Below are experts of layer 5 (counted from 0) of a mixture-of-experts language model. Rows are named router (the router's row for the expert), up (a neuron's input weights, with its number) and show model dimensions 0-159. Each number is 128 + 24 x the weight over its row's rms, rounded and kept within 0 to 255. Numbers have three digits each.
Before each expert's rows: "comes after" lists some tokens at least twice as common just before its tokens as in all text; "mostly gets" lists some tokens that are sent to it at least half of the time. This comes from a sample of Wikipedia text that the model never trained on. Tokens count by the router's weight.

# expert 58
comes after: " of", " in", " the", " from", ":", " S"
mostly gets: " Lu", " San", " Lan", " entire", " Phyl", " Santa"
router:135179130177117158097196081179174094121116140132140119132150170117146098119100124146097137111083129129127129115141114104118153081108146120182131117145147122129154127143118132082148127139142120118144140142133119107159153087121096103093155137141165151094109151134138159150117118120106112096137105113131124121154126117139123111130118113133112113057164123109151144148106081136145150140113144166074060140119159183132119132114138106151155140149137151144120138116123163094139112136119116
up0:106112131143140146079129102159149108146121103063113120105140110103150126095118136132141108102126110113172093116128132162093097119098099150100118144098154085139121147195122131107178131147138127126122115150133094099098171063152140120131145133131081121112149137122142123135132148227142135132145138110110128107145118154115105135167082090145094137086117117140103121153117100127161118133105121109109116132127128150141143154153141137125122128136058135100122116137131108156165127114152136
up1:160125088156123121104142073173154106113155140125163154090109074112095112116122147103112121152125122140151107114109130124148129106140141138150108111106125128124095144138155127131155160135147094153150103125132137179100131129140171154127135109154144157126140141142073109138151138174195135097125168112168145107102133108118072166125137122131135119117105164110165108116128108147104164122083125164167133166110148126154124169132158123145152165147132071115114099141129133170096125139120131
up2:102120081103154109142130098150115172097098150098117111141132123143128114128135089120088046126125120153157113116128113150121155170079131161171112144136131142105182120100116098121086149135112133124138123134173126105130158095114142134138133132096149113124168141115134123147121172133084169082121145137132108124165128110140170154122135089140112150135123154136072118138091142130100095127137134160138139147113055139133162108147155106176104125115109136100142104126132151122119125137089143
up3:124117126108147135139135072150086102137160128123074120113135163132164152108127119106100109115122074141150099179070114146150142131110143094129176140120120137134130116107102114127141106122152132101108099132107124139119071113113148141120138131122109149108101128131158131127094138154064080115123119133149158076189144082123086142119142124094094106106168121118109135130139113111107161130106128127156092114092104159110111125157148180183128136133141113142109116118153133137097156113147123
up4:078162132137138129093106145157086123096117027089106100129136140096114170128133125101117118125139108141093128108105052171138161130119137120123105106120123115102107176123086101111129101097171153105114138144119147146107117144129117137116142154141141133105168144103111163108138115134131145107131117100121105127149120130117093111110140146127120150171133094080113134125126136140129126133164160175108122147101147144139137105165100117147105140105139137095146133113192124158157133097097118
up5:126147110139140162103127122131116142100117127055115164129143119116131138092092110127101098123132100208133131111148143150138120066083139105106103107135107101133104173122108132148179150118186111101157117116157105096132168149129139124129127120111098111137106141142145149109116112142126112122125100126125100152128091136109114108126175122124121125119109176156141112137137123114071152134176160157148119154121117142145106114095160113129139179153136169133147151147060148114125129120157142
up6:142094127134134116151115097121172098136141163140153101113127129080115090153129116114120106118130095126148147121149143078135148134130161159192144154104142175178139146207130105129118140097100144136140070129130136192116132053125128072111149118115126131151185134159155169128119151113164113086146137089140136143170118149124124115128120138151100117147131104101154119119143122116132140126102104137130116113124138123111126124144127107194135101101145103146130139119145139141104134113133131
up7:135146106152115120158115112144181152122090124132150124118105124119126165123149108071148137118126137131129148100101096132157170116177132142092134133097136114109132090107168145107136103151171124186160159124116130126138117108162157100124146180122161126152113148112117113125133117123130156085124115120103145086140136119095129176109153127124128100149165119089111134154119102161126178120167103131142152106137153172159141139093164133156132118125132165201134182112127107109101151109120127
up8:097131095147124130141116074107154161128162141130125148140155148137162186107111137126131111142135126108149106133105126121117122097049148078095146136090127127116153152147101123155118134140065116134122170104117144158180098120138131129121144114173098133135121136172120135188093150133079128100127134121148148105128148179148100154086146143148092124110145146122111124111146124108122119105143133117156116133082174124091116131116122127140120127144107165163140107135093125153108150135079156
up9:130149126121130135106089127105126138116105111075153100107167132133174089153147099109103135118130091139160130103104137080115154105121159120131165120159130161142094110139101111085118131137127146129146122092093126186131137162115143148102090138099123134106153131118124078132106081129152135076107180153132143096152112118149176127119159147160142123090142094098154148128184129130130103177086144115138153105135169135085140096145147123116107123111120134102117117127134115102177134109131141
up10:121178138126125144118089117121146087112139147139095097161109172104121142105114113130117103151114134144140124154121134131116113126111138138138133157112128106079122105110105149092112152120141130131130139119174128122118160121118047105124153111134129113099110156107155156116075104104156131165142130179123126128115145164098151142155120102133146116195110117154090121163140103162151156231166138130125108118120111137131115111145166138139097123112118118107121144108074164133110154120137118
up11:093103115144148136121156130141136158115164075108108143112165136126146150130092165097150086099131097151126124144087132174118169114137105148124140123137147121100096095143149140111162125130149125143096140154157107128165122138114147092123118097098047132139183133095097136112084128132115091131142126117133137124076163105134117113095131121148115143128124133161122145142130132103182128086126124140159139165150173104120086122103164117161116140109172110139159181146130125116132132146101155
up12:118115129127126128115127111116154122132142129180150157125090149139156125097120122115157159083133132121138124165122157129104117116133138104149102133051120157141149106129116113120157179163135105156139209104103127128092140133103068155113101109088129137144120131139128170143142145179096129092098119143149121123153133107127089125133149127158147089124121095133126064091162166136154160186115135107136098123100142147123147112143160109148123129140154120120104145129111120139144160173108126
up13:122174123173128107165145108114124113139160119114124150167145154089122150149167156076095144124131086133077118164119118129131149143106134143109121112115152142159166113144152132123117131148135084143140143140143110125101154116096115149103098119094174175118167171162131131131142130138113118186145144129115147097097117117083113122100143116134090109115099153125126114150133140137150169150171061147076108126090141122139113115128098105137087116110150117113123107105090136145096123082154130
up14:152140094159139146107098132110126129093136150089136104130112073142112083091148173100103123120135176138091119141052122126113141130147141154126145134124178127129142168154098134167157147109137146136157111158113145097081130138120145101106089126082132123150097126122110100097107126131113115147147160102100134127129135151153107106133154132143076079098145141119143113139161149138136113145199152138110121120104138166113188153147152120138130102098168118107104139139100123115113114137119134
up15:100173089148156105103138103165152143159108176122123136088103124143134103112163108165144081097131118128113106135128107137106145131137151100149149101124161143123149108122140149134171119150117099127140167137113150157152111115147130146126087144115139110121091107111097161142048138152135131085121140178125132131164092100181142099115151164129127123127179111156150098186118133076143173161131088107102116137134133124158113135146154124130123129116125124103151107145122109137123155106113159
up16:133170129151142126153113075129121112095117137091161163146136092189114112110096110096108139128119152117085128098163145114119117075138128145177101090107097079140182144125143202118149134095142113149136137110104143129131124106089114101121124120116124152129101119147119148103111139164145116124138080098149151168130124113184117135121123124145143145156142153130114164105137121145132118111142146139137137106133173155138102111146132162138120169126114107182133124096122158118177149159124154
up17:134151100122144137100117116144145124145149096094114136126142098169168152110120157130138122077102131142180138132098113121111114153121088147084094121134130107154107152137092119138165127161126143148187082126131145125123091144119139075114125142128133142145134140169145137115154098120081147151130113110149143135120147099085148141176125051103143118121117106080153114113130152111146132138130130135118147138071147102161095105122168150124095126159158127073137125075125118112158132123138150
up18:134184115166158133162129136118169110133115124102124095134130136219144120136092132117136156101113119160109058125113125108138158100137133136163152110143122160087118105108121161116106112122146133166131132158142104101150089149132132116125143128130151114082082111152144136141097148146122129103131118163130120109112166099177126142133126089111132109109136080122148123141103078101112144162130103110100106114166092144163125121113151139082118148131146167111132143165156143128159134148085133
up19:142136129076124107056139120132189117131125094127121104126104113125123146120092124152155113110132094122186145106094106139142108112147131126139110093081156105115140164127119113101166119139147100124140109155161125141141138124134137121120106096128157147152185139129152176069094130147155104108125129134116109154126168118143105180149148095100112133103134088130115116120102177155198160126113155082138163111119107131115157125148139113111115101114149119106123124115109119101128136150084137
up20:122147083146123168161128153128131159094097123136140139150154109124134139090093141096120126108144135181112136105124106099081143159134151100164121109100127096132130135105121110106104118111140128192114153120121115149141110126137166144114148104144145167123142145121137141125098097156154133121132144072131114127134096117134138131130161135154069100153151127117102160140083166128124149185162082130147081143088145152138092109116122086143119135184135174149156131095140097135103116103160115
up21:140126125139140125074089133074086144106142170175152145125144155138141130131131110138081100156110110103129165137144125139148120099114135084116114146121104064128162137136086189115126113146134062151152104132122127101196146121123129138126092127152132121110100143151112146104145154122113123096066121109121136089131121132105116145132125145151143123063135100138171155124116111133118140158123116152113134132148176132118102137167103091120118111084082106131125126117153137108130134138105135
up22:129140131168151150121145108157106121101122122090112137122142146113177114131133092136131152184127130147121139121092136128114156151132141143138123123168130115142156129138095130094143111140177114152122138155132111125141116122100086093123156091131156149141162132144142166150114169124131127144131113119140120122145093096169157146134072098149055119185150103108164153167131143120143110128118091133104041144097103154157113130119105115116139114150132177099104108119133126084120100103096135
up23:081152109160132126117134123134135129115135113107100133106171089134136155130151143141123136141141169171112130156105138152132155182096130143095132096108168140147116118134125125134128120133136104160142133133151091079166069107113117156090115146127114076107137114122108180092079106107115121149124092116155096160120141089130104152133136124138086136099120121106100144149080138130140132162134089173142110146088156116114088147114136117196119130122149153155125106133123116127109170103177130
up24:099141136124134134127161125125149111123112139108108131167092147093145166136134111110109141125138078134122091154122152111130150156098131103106140132173153122150138151131112107108145169097109103162116112183114098145105156163124123133124162100124084127146123147162133203172101129154111073167108135133151068098166142122116128128133100117123106129148125109075110144163141122135136135129125111143173117158108165123136157148132156120159123113157075136120136106137090146144184156134156114
up25:140126146123148143140119116115136119123086100182150157110119129147128158146135124123127147126113152115094110111094103156137136151136106154144092074101129081136147114103160136174158130121135112146153167107073132153144126161166129084120149120161123103141144127119116091144146140157115123077140169084132141117151150117131118172119126111104102146140157110123173107134114158150140139112146139089069113146145113170100166111093106137101144117114177183111147105132108129160155147079145123
up26:095073123108130153133160095087137118118157150151120103154101153149148084156109140156081159099129104158152078115088158051127152163095133146132121128127137129127173130134108090112120189102096135139140158148133140121125123128114163139120157098095131091143130140135164122131127180103126077137141153150153121149133098143124141148164120104145075086120119119120144129126129142116159105130126143111144113149150153112130161112120139101145134126150114159107136127159087146103072132144129135
up27:146131147137138135145144097100156130112128133134135157102091160131148126114134094104141086139110090115151132180109118119098077125090121092105123148146116153188172087161157079119172165132151155151143170138096102147141176115144158075132096155115151104076146146123130102099116130156098124114116112114151148130151134157148135098158106113114109163081142141114129083133145097101150103110123097136123145156121184146133123140132164143143130162141122135136148121135118150140142109116116158

# expert 28
comes after: " in", " of", ",", ":", " at", " from"
mostly gets: " New", " Hong", " South", " Saint", " North", " Mount"
router:137158131165137156080192102149148096116136128134155141115141155144141107105126124123107147103071124112107130091121123130092152091141169133182131094111143136110132129126107135096106122104147158131109126132149147113147167090112106109100180115164141162128122130127107148171118143109108124105126132074157139081155145163116086124138136099159126121088186119136159143136096117094145154151124126146088070133099127153112145123114138088138152136166124148121124121083105125096150117116142111
up0:109127083108138140122148099164113131127158081126083124107166136156165077118125105105110109116126109129122103106133100134086133092084112134127084124124154097146150125128116150119145111110102093139115145159131139122127124135086172084087139134160140114134153120106103136119113155136177128115151112143124168127133103118114094153148128102161083137118144062121168131095123122109126124186143090140129105187173164125103130133140117113153144134154124125170153098153123135110143124104177148
up1:131126158138126160076124096150145122119140128107110093116136154116091090055119147107084135097096155155110109107129085101109134121098142113102132152112165128149120128141134138138107107090093160115121132164152159117121128090139183148128073112113140150142132137129117151101147108173181109157101161137132151120136128132092128096136091140099122110109126164115112117109111156162157102136122114112088095117084093149143135120168096133105129159151149125138102125128132122084086102125158108
up2:134160118096126138160100144126096134080116124129130197112141132103133096134109128143146146109126141137175135106120131118145139146106116150096136147110121164129112141109140121102121172122147155125183143104118114110114125140133125171116088149133153157124125130164148124103087094096133124127092137146137145136205118112138103140109119116076058111097149102113140131143143148142127159130114120134138132139129085083093161129137160117137098111123074143107116102133115132166203090128151097
up3:140156118087147129122151117139113109118138159103112146166169134147147111099122159109084120103095085142121127106124125116122153111161150131132166086154118095127133108171102123135100105182118136153103096120103159077142173069078131145124155105116168133122125109140129130117091170138096144120130128132114162116135080129140081138121170104150070105082121128133132157116151144102132143121109126105114113146053136144117125153141155140160124102140097125114086142107116128122112110119135139
up4:139115109127136143073122109109123100139149153096125112147142107136195098095128092166130139123120110146161110101151116129083174121109116138085135100117117101155139173177129134143124115123112136192139149106150120106140146105129127151133068126149133125112122129187095182078143114151087109151080071111107126129105116157148106129112110124169158134164122080168111136120128139120148133109142124135114102130121175135129124096114131098143125124123138083112112132144154129086114131122113122
up5:128190108145122191082126094130154120123164138111125147154104140131157126106157136109145132101118171099139098152114135131081117070117126106102141122109142090143106106143152114134125164148116093083121142156105141117162112108136106081111123067057110118100133137080121133135091147123105104141142152146145156156084134130107181106140110100151123165142142102129151094171130102127126132134155107126093128117123143170133116138138091121122133129122158107150141131172127119108132147119146123
up6:112083121114152152118101122142116124130133185121114148123131131101158119166115108130141174115149161122109122139063128148138106087114173108137119136114122155165171156137104150139164179185093154109179118121121112138143112100127110099126072155131166130109101131117102157137128135135137121131139121177112155172118127147082111107121219120145142090132105163139125164110106156082134116140144146117139144116148143101109118125131115145115119159124134145120149138157146122111141139128127170
up7:133159155098140198102131108144128136121124105119118126130123169145108159062103146115157141112107132145091114110106163100140149095150139134152122121074163134162132152117123126131104158121116136127118122143106175098130167129154098106128180150116093133072159110140130117121112100147119148116082140102172142093088117148118116122122123104122149130121131108138113099104099132126114113163153104133123108157140138177130132122120130137146125170140128083116122108152132100060148086084078116
up8:131132141103122154142074124110115169129139082140123147108092113170172113129133118116114115143131105155144094104114127118154141113104173107147093093079158107141144150136133137155151133155114148116117147113091132104093116127108090091108160105184148162097144146124124142098101115130146109131078121126078143077124142134134123107118136138155134151108124101109180138096127168150128141162162122089139110125093093138155139141164141111101119113130171082083155142164122105152136137110161140
up9:112152128129201116126116122090131147122094113133165128154134127150144120095147113119171106132125112165128158128134103138087122144128090098130121106115131128116119152122129171168160119097127128157121164119144137147160149105158094126121106150186137122170105148146119137160145130144127127118150148112155149122130153123139123141125098132132111104158178154115167167160120106090127162112099128120144157126168167077107161187140147117144058133148103145133179114104152130154132172126143102
up10:107108085123141100152142108105168114130157088094110120119155116110144147137135135117120115184130133177133075102132164126095156128087108131119134149113107113089133101137072129147131111142121117136162138134165108110097093152132130093106111130123116158102126148144120157159107133127172111122147116116109187152134176157102103108132158157124112116092112155130149120174097163168086135151089140099136084154113116132113132146146139100181113168168110122146098136146157124140146143127158119
up11:135175094140162128146161125135201126139142132113190126160156121098125107108167135132120132102121180098091137108145144126108172130130135098158106104114116160156128127136128117132129128080105092159146161104127142122146135095160134116152129058163103137127127141126131090109084115146161122096125125146124147085165143134170109116146103135148123103138150158138171110157116098092138113130096102098096112125144132116150118134169143075131129145125128135110153173118150119137151117118162159
up12:150146091157128101111163110137113121088092096105146127142149171088103100131154114119085130115112176117066126111093107065101130101091160148138145110123112128127102093155151150121119135112113124157131088144138097091147122086082159135118141111130165148118154145128158125139110107112163110113164122088164113121087132143114085121106105116109175129115139148139112122106130145167117127071106102077088134118133104128125126107112124117132120130144074161129163114134137125149134116138108139
up13:136187148134149136129169141127078121108166148138143089134162131145121081164142138131132123148090137112112154116140152137124124121122112117110127126183143099163118120146111126110115094106174099090139119138163131102133154090111097100132145144095100161092114140148142168133159123118113132110091125107130070123080126148137127127140116133120135084143145122070140145122144134111149164094092115147125084167099111201089110161137111068130130155134148125125133134116137145093154122130111111
up14:137143129127142133105153097130135145154163107077132112119093134137090107113117112139102140127117127164117105097105146132109160148141129143107126123146144144167147166105139102114162130138137137139145168134107140126138133154151073129131097134118095145117102106160140087130107105180138112122099139055164122133146155138162159119124143134133118114118136122104185146152124131137120158166130092104180160172166103137108161110154123133124158142133155102154150108142102150049176137166120095
up15:128177108136165121111170126101144108146110136109149115099091128133155143156117113116119114115120111114170148130123141118080111145133158078095146141093110177169098133107131207140099125122124121106181119145136092170142141132108130146125134124134183123094119137147126101104103125135112140125142122143120104182176100154135138119155118107091169126101126096150135133137161150121118172093121099155149123128140139095110140160085119122130130128095136110120122171166112143142134190135118163
up16:100146096142163115094147130101157156119126148117139080102102150183151136130130119109145111122108088140131121133078132122164175157118135123105134101112136130106137134132096197142117158128179139173140153134149151154179137124122122126111122163138136125090107144101129148156123126133120151058125117190141113142129104171123140128141132119137132105126137136132117098158117073143152107104110145122123117133126129098108105135122093091141113153122130094147177137155125168114084111120140198
up17:148184132081123157135116104150149123110121113114116128121123097140146137119105149097112119133109108130093124120105123132161133160161175113108132126123114077144161080156136136040114167131154155118133175138133090119110141116151120103128139153126147129108123125122128085121120145099159152116153121167130136118181161137118149154105159103151139163151140121103159102127166136122182146114126143131061130108130088160152134126126176130125125105154169123133125122094143139068098146144127112
up18:117157062158163124113151078124132115137059111113138126077137151115138086104133139116135151097119154144100126111124111129103161149086143109102127134116113129103123172113142136127120128119114120138118122135164115109139096157109157144119148117179138075136157127168127127164131149127177119115133169105137128138096154147141094163127146091092128129098100160149123129083103121165124137128069116122130171126115146097094151143120123090149124108134073129148129169103143115138154148118173115
up19:124127093102112164150142095141142152141158124116075110122112170124160163109132151105107116112136151143158089134115115145118173140118084107100150125162132117146169122133109087085108130084158118165103161143127098139136133139118083120123108154158162123127159131123142131165142095111130131128150123168158115106120120120081128129153099127148190135121159061135127082123105147100136137137151132160111139138110097118100118113118137130126158162119119163183132166190106107094139140135130136
up20:122137126124110149116136126160119128112107108071131117129143145091125202130116159134186102123125141116118140099120102100092128141126139120092107132123145094133157150093129135053120137134125142119125124144115157130133111106102124128135127144176142134160088128156156153164122125135115120094130133170121102066122112121120084121128121126114090168113147142124116147119065093118133139141138140134086136126123160115132153137154143077136119131163048133144179100121117156081143139164128128
up21:112159038139172122131124117102117164100124137120120116103131118164174148119165123036088105118126118153152116144113116142067201139125125121069152128131150119077140145122111125136091155133130105142160113133144147135161141105164134091114124130121114146119119132144137144140119158142148119105140127129149135130149110149099136115136103133120115126104126169119143106146124102128158133128097131109116129111095125121112095115121119083162101132109104099141102135132134152136120191176161136
up22:114126115134140143149133110107118131104099126090115144072127115135158096129131138136148143164108137134151146126126151150074103063055132100138141119126131117098153168128142128113113110133196128090142129140164137088087114126139131116124122130123143098121136120130138122122145083114134102093098123055144131145115155124157114149186172131152158108074158089086112111099107131115104100110122138167115106138141064133106133107121132103105135107147121142137113117116104126102144146102109105
up23:142124141180130181090132093131134133144103115154112086139129159111123147125144117142099123117115091119106101126121155105082137151097142125115146101157175060161110103069134136063128130136118163119153146157125130113098153101128124110129128110111112135176144138138084156158120102133142134082148115129128135141113119170138121160142098145147127166117137115121143165158078097174149115130107076131060116137125106158105094139110115111122127117136156137121153134127108136103095117105127113
up24:099123137126123183151143119143095106131124107088110146116159152113086160134144149126129089156116096096077110130097137153101132130089153114148130106121142156160127099113129130106146132138127119161108123161177109098117114111078144089107114088086097120119126134126125167125152120142130093087129136144114149124097112099180110123111100142087144109138116145158131108133116118139130115117178096163081070154125131149083126111085125137121134138107178118112130084096132169097110129094140122
up25:106133090119143127170105137122178106146115143145144161098134145104126153140082148173126128104120113126091149106129115126105152129123148123149092143133139154210113131114186170082125104131124124091161094143119121105128146153114085102109160131104096130145177142134137111147101133143190104123140119142152161090115100089114113155133116161111135068093130153114104127148151119154189100144128139128128113102120139160111122126153137140097130138126141155158144122112148104132171110099134131
up26:130180141133145120113144124187112116117108142149143121111139138144117128139175178136122116109109131107142132177132128076082121104109152130126121122108119090105141129147101154112153131087080138107173195151154072119115135109085147138111155093094116144163102155109132126160103134145151116106131099110159118125113103151098123100139142116161104153097138118119162094139131113128137111158142119165082101150129117161115153126096153107164140138142113142127156106109123069094156139131087116
up27:138159111139148150170130091099157146122134117114137143164119111130123160122105118143148131113103161136153157178136103128152116163137151131142118132117102095135156114178110135129141136121104094149161089111155141134149153090120130066118121135110124159118090149117139129134135151117137123082131123170151142128108150115122123172127091140130083126070162137121152114105125152135143168089114129149151111125114142185139098170144151149074131151126098128171127140078164177075127159140117106

# expert 47
comes after: " \"", ",", " |", "-", " by", ":"
mostly gets: " Eli", " Gi", " Tom", " Jean", " Jo", " John"
router:100160125165145177109189082165173067102122131144169137090137137152119093102112109149113143094055125125116116098098104121086140113113127114127131065122133124098169120154111136117112134123145120147121156131138119102136131105091131134122138116156129131110110128157095147133076163134126117107126145126155164100157114172134124108148161124162102117124135101127180114147113117106150121124149123127105089151105125138124147154105148135156131146141115142164108104120124090106155109090163161
up0:112121111084123129113104090134131093098135138143145144171116112131083199133126150136120102181127099176124118157130125140160159095096112149148139147091163151126155163154102151146107106116110133082126138115165118122106124103103110096127104110144149106156133156122140134104124070135135108143154160154155141124104191141127131111129127136097120121123128127108093102116096129117150120111074147125148178122154139122082098140128161118104082127106136080129131136113171153156111159115125155
up1:086196131132133158178163132093117138104148093175158153159106122144183158140119121120114078109136113103122107101136135119128121108142106111165132111144132125143163121163130107144137149106108089135084123144080192132151150104124126118112142113121120105137143118112118153183125121110100098093134097117143111090139128109102091175130146140103127140134129116107143097102115142163124130104117127103089114174095161143147097173088113122116099129140112136144139096121129149110142166151159144
up2:128132114117134155106139146137137145111105118139146128149127173131137125133101159139137123150115117110142128135137102103170140088128172123169133131074143112114127132127118125134110151117150146102147136111180141141070080092173156145126181113184148126065102125157168145099139119150125155126135087135135098118137143138121117131129142135126116168128137105133158118155121110088106146141165102155117092161125105128153057132128079102146092154146136114109164130110082073121114136113153160
up3:077087122123178110127121131124174195116109157164123147106124093169138134141151132087154166121122127099197108137151158126127149132107138155156146158120142147105105179122108128121114128140159140105113127161147090122141141107156140113106108138150132106092115129118101122092069152125160103125144122084127091158110138125143143097112121088119096128153140160112139092115146100140112136135123116114102110134168100151103093117086094101129119083116139112143113162158134100147160135139145153
up4:147107126096115118107131092122132178133118067096138152102118104110154128129132130118121125150140203163148109111115129128096120113139157155182118163143123138121123107116108176140147114109099139143087128130128126119086136174093172152116133140103111092134128162092114110141100104138135126120097172115161159185152115166106158148080142109115137173132133099103130157139105163103134143119107161151140094161130136137110084120151094125149124148113119116179149123142131145139125174123127102
up5:116143123076132157112124142147129124108116122183141120150153125159129148128104142137161143124100152193121112142116130127138170149067121101143134097109118124133113133137135141158136125132127159149134146160148127150080144147149121157128151121162087150074123156141149129110101092135102123105110101147177127109148128133090130097133171151169090104097129122113139088117149102137142131149131114132121153134073107124151140151169134118129109121114137106130160063108153154072081182129103137
up6:119180147181152123129128082140138126112105129099134166089091143131094085114093177116157142153138139127123104103136122101117111084124138161167089125103110135137150142109130144135160107121087149101094136150142127084121162117119154141114094151181100104126156139151144100124125141170151150142126144114133129120146160115119117096127139122158115115114143143144129077089128166108136174112123112151120112143142111130142065153106099115132131109117179134096122135098147097125143129089194124
up7:141150151144156134148122119166143128147110121170180087113143142108125099120097117138086095093111156146126125086103109097127132142152113093157114162114134120104161090128156144115128169112115132127118094163118134134119164119144134107144129108153141097181089109123141149137115130136196125042144128108182160125159163172144141141154143140152128104135111145126179103137098135131147128124114142107115119153122112123142143137098181121141152136145109141141094143120148171089124128111095157
up8:107125161156142172154115082105144169147141104149114084073113154159136126112123126163096096119123134143134111090102066122127128115119110147138128165087135115144170114171144153144124093126131127123139165131130146185129130170138151085123134118163138131157120171096140110128090123159114147134122140135108133128126091138155139115145119118149134149140164105105117143128119118118137123172125139166142090143059126125078164137143135123148157150136122094172125143113104137085137166091163147
up9:074132165162147168146143120106182130096103115121136184082127161085124113142122117107119160118119173115129143151063135163086128104138113125161173141140150145152169094154118113168165135113144129110112106134119144100143149110106141105126094107107164101133172109127125130148128119099117126133149132128114157122098136175093097136126175140120111139141124158089125145118137179111123144152156083116147152132114120146121115112095135112148134171132113133120129117135150121103161173109156170
up10:066106112089126125126106107104137124108097126139131087092149090121172103161126134129141141059127108094123116124093112109148153139084139134128127120118116147098126132126101113117136111113112169131141163139120152094148144086081137115105141109140138142131178123155147129164086130172083128136094090099103142092112146141114148114116116106186137153126129185105173133132142142116110153117150120151160142130127125102127126159125168133094137155120098128096119173071127119107152140104106122
up11:088135103116139184139127116115168146129121136131146132087136188159113110113109121108128118130125166127127141138107136113104124131143153090178127117105129111162156110111097162141103162118131119115126125142069084144139153095113126135125083141135116160137153143138125113140118170091173115122111148141156188108112138178102130068135139154156148111118118125127135151104128167144137138131128094102089149107122082111104137082123170128123109165103116091165156147124132117116105172095158155
up12:075116095142129121145116107128146111138131124099136141114148156156097107107117118119121128118133158171107146141091094148108164121122112089109136114124138134122129106144110165163155092138154158121119168166118142091087154114146134097119080105138122096129123121129059165126120162137131123135109127133095164078110116104123140148110124096163120191131112137098104138143130113128148125114148046141138099120095138078105158106127117104189124155137157135105137133128111097156154169117138143
up13:092118154113166142115131100142132102148154110133116117133144106128125141096124133130123139119104143138126132091106111134113099139134111171137089152148123116176139164161096151159123162151124191154112115132134115139133136117120134134136157111155119120145139140091131086119119156209131098107158157107087149114145127123079134088167116140147121110057118120103063121138171144113192102129127131109132128122095130120109160150125156132159109123099068132141112118098115110128127170109119093
up14:086136090118115134183147119129128142112157095110122119129173135123131158140127126114072091127118128144108107105101156136130125100127092095154174112189102117095168117161113139135161153120138110133140120135158137139154138121166134127131134102120079146131135130130091107151146130139131127119135128104124132103161134132116109131118171117110117105135134112076147177137138113126152134109071151139108169093095130108106133141119143141167110074128153147163126058112102170154097145120064123
up15:143169122176160111085144149138136105138116158117088147098083142152121154112109115125080100086131172127137084119119111112097125122146108123119126107151149158165087163120123126116121136151159155152147131159153140094143128110106129134136121177098157067134137115108129155175094135169149138104134137101113127117110168124118118135127160119184138116145165132160119103101093106120120133134111097142100124165115140132113141128123126055179144166164105156151128127127098126114157119126141147
up16:133203109125134145110130119144149146088148148103133123113145118086176128136107154143138107077102102150119097144119157121128126139158119127146127089157115082159162128152143093101134155133131087188119126113134137104137088096123105138117106178130115135123114127181145143189113122151081143106112124122131129076117137129113101104116130131143085136130143114120166114145133118130172118151115133145118149109104130117117179114147130135113135110149112147094106128090153155060097092111105100
up17:091155136142130150152138140094122161106092149121162118124152099088154146157097112121171120155101117133084109098097109146139116115114152113176100100127150131088113162092116123080147117109117096129132136130159134111107198118136144124126170139128140126159119123150144145106163118169122136090189121110116135119184144161182145131106154115129094097122107098132159101154160126114113191135144108153117157121138132137153110154122165125139140140162165104155127133140116124127100147121149156
up18:140139093147138149096133116135111103112132088164138122106146169145136148135166164101142090080132135151169106107157131128113114076101135119142106094136114101085135125143126129110103141141110137096185118131167154152108106108184110147129126145160134086145105122118094077143121088154128167102084094123153153148156129162142136133120160139128164170085144085124117103132107141118112116137093142117109134152119129087084130111151143136132135097171145119132161098101121125094104128112162149
up19:135152134130129182117126112139167122121108091106119126133105118100099190108169114149135157124127147158109149118121126158073144096114129117126124152099168122111146156149151181140098106139127128104123152117106089158136166137129091091126120107137140131165112144111057139115105096115121158144140132138113097118103123130133140197146123105134139099091156102102107065157122118128105146156173158131173110120141133119110155109141097157133121109134126125100180126098109129117097145140157099
up20:078131117173142176175144125112150134083107171135122079148140108141145131124155121126111138114130112204121104119159158106094173128083142123122116083156122164114135129142106135104114156131126117102115126110128117132149126090145123145114143145125171169107115130121130156150134141139118129141132094127186150120153145144127154109110124111085102099117123106130179102168133095125159109173126085116099120097125120144155115092093133128092142147131153129125105165126167141088146143108152173
up21:119121074120146157140114094131133122106139133131138085149171131136139141118116107116096129143107087133130136104125129093119164127072128133135165116123151117135129140139116156116153150140203125165183167142148164151122155098152166121132152146106128117075098132160109163123130135112148118135148132137118097147182140132127134124132105101116106078089132083113103132105157094098104142143152118124107112143183108107168100157130095132157087115125162102134182109126156129131146167132153125
up22:100077088092141125128116097161133156131160124132175142102165139138144119105083170121128129103127162123130119187123119148157129128090133138126115161101133099108126137117127100101112132128126143133150168126143172139121147150121085142121121085164110120111134138139143100149110140166148122132121123128105106136154134139110160112121125110189074156124144111125118084127147168123078131149157062185096134158103124165127139165103124128188119139122147103128136152173126095129132147140140106
up23:154120065141131112119150103120165127121162133189157123123185132119135106088130116160105128115119129127090136133128160154137138107114145102178156104146108138125159140132126141144111158142104159122134103142141140098129134142143116126131156104107125118103094131172163147162115128131136141135102166138178141162124152091141091162153136135170133127121164144127125124123149088164181107164123096128126072172129113089080118110118088120107121143129115137192104111151100144157140110127120163
up24:096114113138125113068140116147123103136141106103130130125172125159115103102145170162138154125128152164144125138137139120140114155095128067133117136085122122112124149137105119128135127137126142078163135148101120125113154133117127114120139161139171143172146150164074124124094124164182125140134139124128126146159159149169166093104110149128080116156127129142153091130147141112170136142107147110110144138137128143101148146162125123147087152106100094105185155038147124128107136146139155
up25:142103124139147122135121119130133159136134153165159142118127125150153099133134136117133148123103132112167155158129129147145113102078159067109123133117109119134113123104115140069159206109129120172131119172177117110111110137141099109121184146164177082100108129149121142118123166123184132123112117121130142117113164124139117130150146103129098111152119139103153139133123102120133107133121065136168134151090114112127103113146137099132073152118150169109164117154134067123093114111144129
up26:144145117126153122122121103137102149109156086074123121117122158182147096141155118132156099137117104186163111090132174114119147128106166107127121106142111164153123148124120100128124125129125175111114174083111101178128137127172105157110109132156149145132121128152151162118144148103103111122145085139160127157114139117096108102109138139146118148089096128138176146129122105125110132141095133134117129143091138175123114163104103113095132137095100091188094098113140098116183113126103116
up27:114195135127178147142151111133135078114142134143131113136157105141158127129103136097131107127119158153162135129096083147128122088154135117125113079117162104124177117185089155175139157132098113148129121136111105143107180114145138079150096095140145125096122126100125102134130110114122151083113129107122113103109125116161101170125190125146081172103129123121124133119103139127136151136134090115133126144117071145117109165101105121162133171108150106114119146114142148114096130091142140